Weights of a small mixture-of-experts language model, trained from scratch on English Wikipedia.
Size: vocabulary 16384, 31.8M parameters.
Experts: 8 experts in each of 14 layers, 160 tanh GELU neurons an expert, a softmax router.
Training: a variant of Muon for the experts, 373M tokens, 11377 steps.
Below are experts of layer 9 (counted from 0) of a mixture-of-experts language model. Rows are named router (the router's row for the expert), up (a neuron's input weights, with its number) and show model dimensions 0-95. Each number is 200 + 30 x the weight over its row's rms, rounded and kept within 0 to 999.
After each expert's rows: "mostly gets" lists some tokens that are sent to it at least half of the time. This comes from a sample of Wikipedia text that the model never trained on.

# expert 1
router,195,179,291,170,127,202,174,218,191,208,223,190,208,176,175,203,218,189,263,204,156,239,195,219,189,242,191,194,233,142,206,192,218,210,169,242,212,290,202,179,192,219,125,206,239,180,214,170,231,187,220,206,179,173,152,224,202,273,201,122,206,215,196,161,213,210,201,203,161,189,206,243,186,150,171,243,168,148,208,192,242,214,158,201,239,242,235,217,189,197,208,185,171,212,233,207
up0,224,227,220,240,192,222,235,236,200,231,205,175,217,203,203,209,203,217,233,184,199,205,244,227,173,220,214,137,208,187,190,211,223,184,208,184,186,220,191,215,231,157,184,215,184,170,254,202,226,189,231,176,205,193,177,195,178,243,182,214,239,229,209,207,186,236,191,154,213,266,186,225,187,254,224,194,150,248,262,275,164,147,187,160,203,168,249,163,193,167,227,237,173,250,225,164
up1,205,254,209,240,175,241,227,248,181,201,201,140,207,200,212,233,210,170,250,170,152,174,264,207,200,251,184,165,192,185,175,167,229,183,217,196,182,175,227,200,207,217,187,273,227,174,210,231,200,189,166,223,178,237,247,213,163,150,191,209,211,222,177,178,163,198,193,177,188,160,203,148,223,193,196,217,206,184,188,226,251,206,215,109,196,198,213,180,160,247,152,207,209,224,235,241
up2,125,194,176,195,191,215,206,226,166,226,165,188,198,213,224,218,176,233,211,232,178,178,218,213,257,219,218,231,252,204,189,207,173,196,194,215,185,225,201,162,179,191,231,184,145,184,223,233,223,211,181,222,211,184,183,179,231,181,219,205,181,166,228,186,152,242,201,163,199,203,149,182,211,181,196,199,158,230,185,228,230,224,152,203,229,254,209,203,151,267,191,151,147,227,200,173
mostly gets: " the", "The", " his", " and", " The", " their"

# expert 2
router,194,202,169,213,244,159,218,168,201,164,173,227,211,242,229,184,163,191,252,210,181,185,164,191,144,156,240,224,197,223,197,118,189,223,234,189,187,199,195,157,214,217,251,178,189,180,215,229,154,215,205,174,148,242,199,188,167,168,209,141,220,179,203,178,210,213,202,165,195,191,185,202,213,130,240,188,195,187,179,227,164,188,168,231,223,215,225,169,199,195,221,208,178,154,252,228
up0,222,213,193,193,194,185,186,140,173,183,192,172,246,265,189,187,222,177,220,209,156,155,217,220,212,147,232,223,185,191,238,196,189,221,251,247,159,139,218,187,213,202,201,140,203,180,230,210,202,220,189,195,152,224,218,219,186,198,253,197,220,201,171,204,181,180,196,173,177,167,245,196,186,185,216,146,164,195,187,222,201,190,166,179,242,168,185,212,281,190,237,228,181,157,143,183
up1,175,192,221,204,225,120,186,227,206,225,199,190,234,230,247,227,241,197,224,221,187,220,211,191,168,172,172,172,209,139,238,194,142,197,194,250,215,223,184,233,194,224,230,167,152,162,176,211,191,233,170,230,186,224,196,189,198,192,188,197,156,197,143,169,204,238,192,147,164,237,203,183,227,171,199,226,188,165,196,225,159,202,146,210,190,189,180,251,166,208,205,230,175,228,205,214
up2,169,207,168,189,168,161,219,136,152,264,204,170,189,227,204,218,249,121,253,195,157,160,223,150,192,201,221,200,167,175,225,151,192,199,223,177,197,153,244,189,236,184,233,210,194,214,191,214,184,213,159,229,232,213,199,232,191,192,232,178,238,235,188,198,212,211,240,206,170,209,147,180,223,171,226,244,176,223,197,204,210,201,149,158,246,198,176,224,177,261,121,217,197,201,194,217
mostly gets: " |\n", "\n", " ", ")\n", "–", ".\n"

# expert 7
router,198,229,219,194,218,214,205,232,224,168,183,232,191,208,195,153,225,213,217,230,231,188,220,174,208,200,210,216,156,162,174,261,237,190,205,268,228,180,228,207,193,157,207,242,203,255,168,239,217,199,200,213,267,219,183,193,155,235,213,220,207,214,191,230,227,282,188,210,201,233,196,254,220,217,245,226,175,219,184,187,199,214,233,157,52,197,155,224,178,212,214,209,239,195,229,213
up0,201,244,160,190,166,166,162,222,194,241,161,193,226,178,201,216,243,149,164,133,265,177,167,171,162,152,209,243,232,236,193,206,208,164,201,244,182,219,250,226,239,169,234,137,241,199,187,206,192,135,192,153,208,187,206,195,188,216,257,232,230,162,235,225,190,244,217,256,267,184,206,196,170,155,208,206,219,181,185,203,154,213,174,146,204,205,192,176,249,189,223,131,167,233,120,210
up1,135,171,142,208,241,217,196,187,145,208,153,195,189,160,134,180,207,228,169,165,139,149,217,243,203,208,186,144,191,224,195,202,192,173,177,185,180,242,187,248,208,216,155,195,187,245,152,223,246,194,172,204,184,218,206,167,151,245,216,192,144,186,242,200,189,213,175,148,152,171,169,194,205,185,170,216,194,221,164,197,280,223,182,232,198,206,190,287,154,189,216,180,199,192,145,215
up2,207,229,219,208,153,173,225,229,205,239,183,186,276,237,224,253,183,219,255,179,191,196,197,214,203,235,217,183,149,219,174,227,184,155,204,207,242,96,176,221,202,227,158,247,149,191,211,192,241,226,220,196,219,187,173,196,191,197,184,171,201,225,176,202,221,236,219,225,224,185,196,167,173,199,228,192,216,264,187,206,177,194,178,213,155,213,173,216,205,181,207,214,175,194,211,132
mostly gets: " John", " Ma", " Michael", "á", "š", " William"

# expert 5
router,198,206,160,226,189,196,162,174,163,175,181,241,133,221,199,256,175,188,134,243,200,198,189,190,218,169,213,189,164,195,226,214,199,230,223,244,190,230,218,227,184,179,200,219,144,162,227,203,169,157,152,238,172,223,216,161,213,151,206,167,165,202,232,190,130,212,153,252,242,209,231,179,143,272,134,164,148,241,255,217,140,168,211,211,158,220,222,208,209,152,128,174,257,230,172,191
up0,202,180,223,173,203,187,189,177,193,200,163,212,247,204,180,226,188,164,178,223,181,196,254,165,157,174,230,176,176,235,235,175,130,223,190,196,242,198,195,189,167,220,159,264,180,160,192,217,162,201,146,245,177,211,194,204,184,181,217,168,184,199,225,178,197,168,235,228,210,201,213,251,134,181,168,229,158,220,185,182,205,213,188,182,229,221,180,225,255,207,178,141,194,215,190,132
up1,194,262,219,229,225,200,224,207,198,197,224,215,211,194,144,203,170,214,229,215,178,215,204,173,184,179,154,208,160,229,261,178,256,162,187,245,159,219,209,235,200,175,172,225,228,244,210,177,212,170,191,208,215,240,243,191,161,233,185,245,168,202,179,195,219,206,192,193,229,169,215,215,202,256,182,216,182,166,186,194,170,152,163,167,225,210,151,229,208,221,202,167,169,213,200,159
up2,197,244,170,220,170,228,192,170,203,226,155,245,260,193,131,228,193,200,204,166,134,233,223,162,198,272,241,197,165,155,217,193,218,183,166,253,119,199,240,195,287,164,191,214,197,222,189,185,223,210,199,206,170,250,204,176,214,149,207,232,211,183,183,174,193,190,189,211,237,193,211,186,191,211,174,204,183,242,171,210,190,195,193,168,207,196,224,161,233,149,173,193,223,183,219,162
mostly gets: "==", ".\n\n", "===", "T", "S", "C"

# expert 4
router,195,199,133,161,249,229,249,210,214,225,220,192,165,204,174,213,201,224,191,155,221,159,198,242,209,237,157,214,259,154,220,181,211,191,184,150,180,145,213,199,214,198,205,194,207,206,213,188,239,174,221,191,212,189,228,181,190,205,153,196,218,190,182,166,212,158,212,203,147,164,231,226,195,198,172,205,225,195,203,194,196,193,216,212,191,213,204,187,172,259,188,198,154,212,224,234
up0,180,209,179,193,173,154,231,157,220,228,186,191,216,197,198,142,233,195,203,183,188,263,227,201,162,249,183,125,257,179,208,200,251,151,219,223,163,184,187,222,187,236,180,219,135,232,215,230,214,259,174,185,180,172,221,166,241,250,169,207,210,193,212,187,252,179,179,147,177,156,195,183,242,210,181,183,175,213,176,165,256,196,227,205,203,188,202,188,187,249,167,231,168,166,216,163
up1,162,209,114,143,225,212,214,208,251,193,138,206,201,201,189,243,198,171,211,248,210,189,177,224,198,216,190,187,241,173,218,186,180,201,237,229,246,184,176,194,231,226,159,254,162,174,181,188,220,146,198,265,174,190,236,248,221,202,219,190,195,183,268,213,274,191,172,210,224,198,227,228,230,248,187,193,177,249,167,224,171,217,206,161,178,218,222,193,223,220,186,227,174,224,222,170
up2,203,202,182,198,255,224,203,243,175,151,207,159,166,225,175,184,196,141,197,186,212,216,231,234,204,270,179,191,183,199,155,225,205,230,198,190,155,236,196,191,225,207,171,252,179,158,205,257,218,193,186,215,206,183,220,166,165,194,187,222,222,174,258,143,208,205,178,182,281,194,290,212,231,203,254,205,218,192,173,229,231,194,189,169,178,220,225,224,175,181,208,204,206,167,187,214
mostly gets: " not", " two", " other", " most", " more", " are"

# expert 6
router,198,194,230,216,207,154,153,178,188,216,248,150,228,142,235,217,189,164,195,175,220,243,214,122,197,200,192,187,210,253,204,213,215,193,253,133,267,154,176,194,201,173,197,153,200,192,212,133,207,229,191,250,216,212,238,279,232,204,135,258,195,153,163,282,176,213,234,171,206,220,136,174,175,212,222,174,254,206,176,213,184,178,202,206,219,169,220,199,256,175,193,215,205,185,183,213
up0,159,225,185,186,192,168,219,176,174,181,198,222,196,178,171,231,196,140,219,215,230,206,234,195,191,217,204,255,228,216,194,189,187,212,160,224,238,242,264,211,174,280,206,257,209,245,219,157,218,238,205,206,172,189,206,253,225,262,184,190,217,147,216,194,239,169,210,190,207,156,154,196,203,253,229,275,185,176,245,209,223,273,182,202,170,164,192,257,227,191,209,219,220,188,239,208
up1,155,191,184,160,127,164,163,236,233,230,176,195,199,212,227,209,208,181,255,186,202,192,202,142,185,209,164,175,262,260,182,200,195,223,177,168,215,161,203,176,195,185,169,136,238,159,185,175,207,194,270,215,203,169,198,209,190,259,203,213,253,172,209,186,179,229,198,200,180,209,199,184,153,205,241,167,165,198,177,140,181,162,126,241,217,216,257,224,196,178,182,231,185,228,228,219
up2,198,208,206,190,170,235,185,188,185,204,218,178,194,211,192,162,171,161,195,216,175,131,211,250,190,171,167,204,207,241,176,201,181,232,180,142,170,216,143,178,207,149,247,195,218,169,165,228,198,254,195,269,135,243,212,200,214,192,242,240,157,227,179,180,227,235,214,179,254,200,200,184,194,204,219,221,254,188,246,224,212,187,266,188,233,204,182,263,220,227,199,143,195,232,205,204
mostly gets: " into", " used", " would", " when", " where", " with"

# expert 3
router,201,207,198,241,177,209,172,221,200,213,199,184,205,203,165,188,212,220,183,225,178,139,209,237,219,240,218,214,245,229,193,210,156,217,219,143,161,238,212,219,232,219,192,185,244,159,174,207,205,194,214,194,178,210,244,209,236,185,216,224,228,233,229,155,244,167,212,149,272,235,183,139,220,216,209,201,267,176,211,201,210,221,220,192,282,172,195,219,139,190,205,222,211,241,126,160
up0,167,245,156,193,159,226,213,229,180,173,215,247,254,210,197,208,201,205,218,178,194,217,191,187,211,184,172,140,191,177,199,100,192,209,198,197,242,199,227,163,219,224,151,218,198,254,177,218,196,208,194,190,183,221,165,184,206,201,135,238,200,204,181,181,212,173,173,149,164,170,217,160,219,205,209,146,167,184,218,222,197,206,172,133,216,201,226,169,218,174,165,237,207,198,244,213
up1,175,164,228,268,200,233,245,205,227,265,207,250,165,238,154,172,197,190,170,175,204,196,218,165,201,166,190,152,189,234,172,195,175,160,164,147,205,207,226,198,164,213,198,151,179,214,193,123,249,189,166,206,213,214,226,227,206,198,200,232,203,251,233,177,234,154,244,211,231,193,143,158,199,189,174,169,223,222,194,178,198,195,183,219,233,165,240,194,196,149,280,227,233,258,223,220
up2,223,202,165,193,223,194,219,197,154,181,185,225,188,247,162,208,247,217,231,170,199,221,223,217,217,216,223,248,206,195,145,190,232,211,200,164,139,172,242,191,268,231,206,237,232,160,181,216,269,214,174,190,232,219,146,187,155,174,221,219,223,214,261,221,181,244,205,161,215,177,181,203,252,177,184,239,217,231,191,167,207,230,204,222,208,191,179,254,194,203,202,187,214,222,210,169
mostly gets: "ation", " season", " series", " team", "ations", " film"

# expert 0
router,207,167,194,194,179,231,235,193,216,217,192,167,235,194,207,180,207,202,183,180,219,246,183,233,219,180,183,163,168,255,203,199,192,156,125,213,193,179,157,212,174,238,205,200,170,235,181,230,176,218,207,139,200,124,151,174,214,182,250,246,171,188,211,240,194,160,199,233,180,173,215,178,225,207,206,207,173,212,199,177,257,215,206,205,237,176,160,160,253,212,235,198,182,181,188,160
up0,138,193,150,172,203,203,205,210,185,204,232,238,240,179,199,226,183,198,174,257,213,228,176,175,192,177,201,96,135,183,230,178,147,150,147,194,199,245,222,188,191,171,201,216,195,232,189,196,229,219,206,177,239,172,238,223,213,227,249,208,172,195,239,188,222,172,185,189,222,169,161,212,182,218,258,203,224,165,234,188,209,248,163,168,252,166,175,176,193,184,171,257,260,209,180,215
up1,236,124,234,248,170,228,191,159,177,237,214,200,199,231,218,241,131,170,174,163,218,181,267,175,170,186,188,267,218,236,124,231,159,230,197,164,233,139,143,186,200,206,205,199,187,200,217,150,209,206,136,233,154,199,243,253,169,228,223,222,238,163,199,219,243,241,164,196,214,186,201,165,207,151,191,245,175,204,229,146,267,249,180,206,172,215,196,154,210,172,223,235,183,186,227,172
up2,196,185,200,172,197,118,262,153,150,170,157,154,167,265,198,213,200,178,210,140,187,198,131,142,135,220,208,190,170,185,212,179,283,178,219,239,220,204,208,218,228,200,203,168,137,178,176,193,152,234,229,190,268,207,161,134,218,210,255,259,216,243,244,217,198,238,207,196,196,223,180,194,192,256,170,222,167,248,203,191,164,197,185,163,185,191,209,241,172,222,200,209,222,185,179,197
mostly gets: " September", " January", " October", " December", " February", " March"